{"n_layer": 14, "d_model": 384, "normalize_top_k": true, "balance_bias": false, "lr_router": 0.00021, "positions": "rope", "rope_base": 10000.0, "tie_embeddings": false, "optimizer": "muon_variant", "lr": 0.00527, "lr_mult_down": 0.7, "dataset": "wikipedia_en"}
Below are experts of layer 10 (counted from 0) of a mixture-of-experts language model. Rows are named router (the router's row for the expert) and show model dimensions 0-63. Each number is 128 + 32 x the weight over its row's rms, rounded and kept within 0 to 255. Numbers have three digits each.
Before each expert's rows: "comes after" lists some tokens at least twice as common just before its tokens as in all text. This comes from a sample of Wikipedia text that the model never trained on. Tokens count by the router's weight.

# expert 11
comes after: " ", " |", " (", "6", "–", "%"
router:170158046094084171123173121117129111163111111073155144037136112150142157157175142139179120113127158148152176124081158121113107118126106109148075088132077182147153106128115094160112153129107129

# expert 6
comes after: "\n", "1", "9", "==", ")", "==="
router:087170123145142115122099132125134087108104124125129160144156193106123168118140127165174109142088045098123127216099136131119137123135162143125121110079251151124118177196069116141178102156111136

# expert 29
comes after: "-", " in", " of", "|", ":", ")"
router:088154132176134098138099081096065116153140084163118155097142174114098153101115155114155158114131058113143141146167111118151138132131208185089096166127120097126136214145111177161138118123126147

# expert 2
comes after: "\n", " ", ")", "===", " =", " =="
router:151160201117174166108095109109157117143178097154142066153100096135099153144123138125069115105138118137156161103124155051106180149122149100203146146114143104126094056130127129122095134076136137

# expert 9
comes after: " |", "3", ")", ":", "4", ";"
router:116109152103123110150118107108150143102122114140141086131117125157122167102119137202144104135075146081165149102119115100138129156108146084103097113146208082230137094077132127136101159108164162

# expert 17
comes after: " |", " ", "9", "1", "0", "|"
router:133103102153097093098082126137103108160167142080169145182131129133119098102127137125101110077075128148165145154152122070095113153136163094121117131093128128087153151160150104179179116142150126

# expert 22
comes after: "0", "1", "2", "3", "–", "9"
router:142177104130090098126148141141129095140152086158114104154126087171110149096122111168221141109203151124153098073177123076143126097145137095128116129169094119160096077145085111135139191169119100

# expert 23
comes after: "\n", " (", " \"", "|", "==", " A"
router:078092099136110054174126150096116106146117121124165183076116154087125098164163177144136125140087162125127147114152149119100129152124117091111145204134134133125127135122138099116101135163137144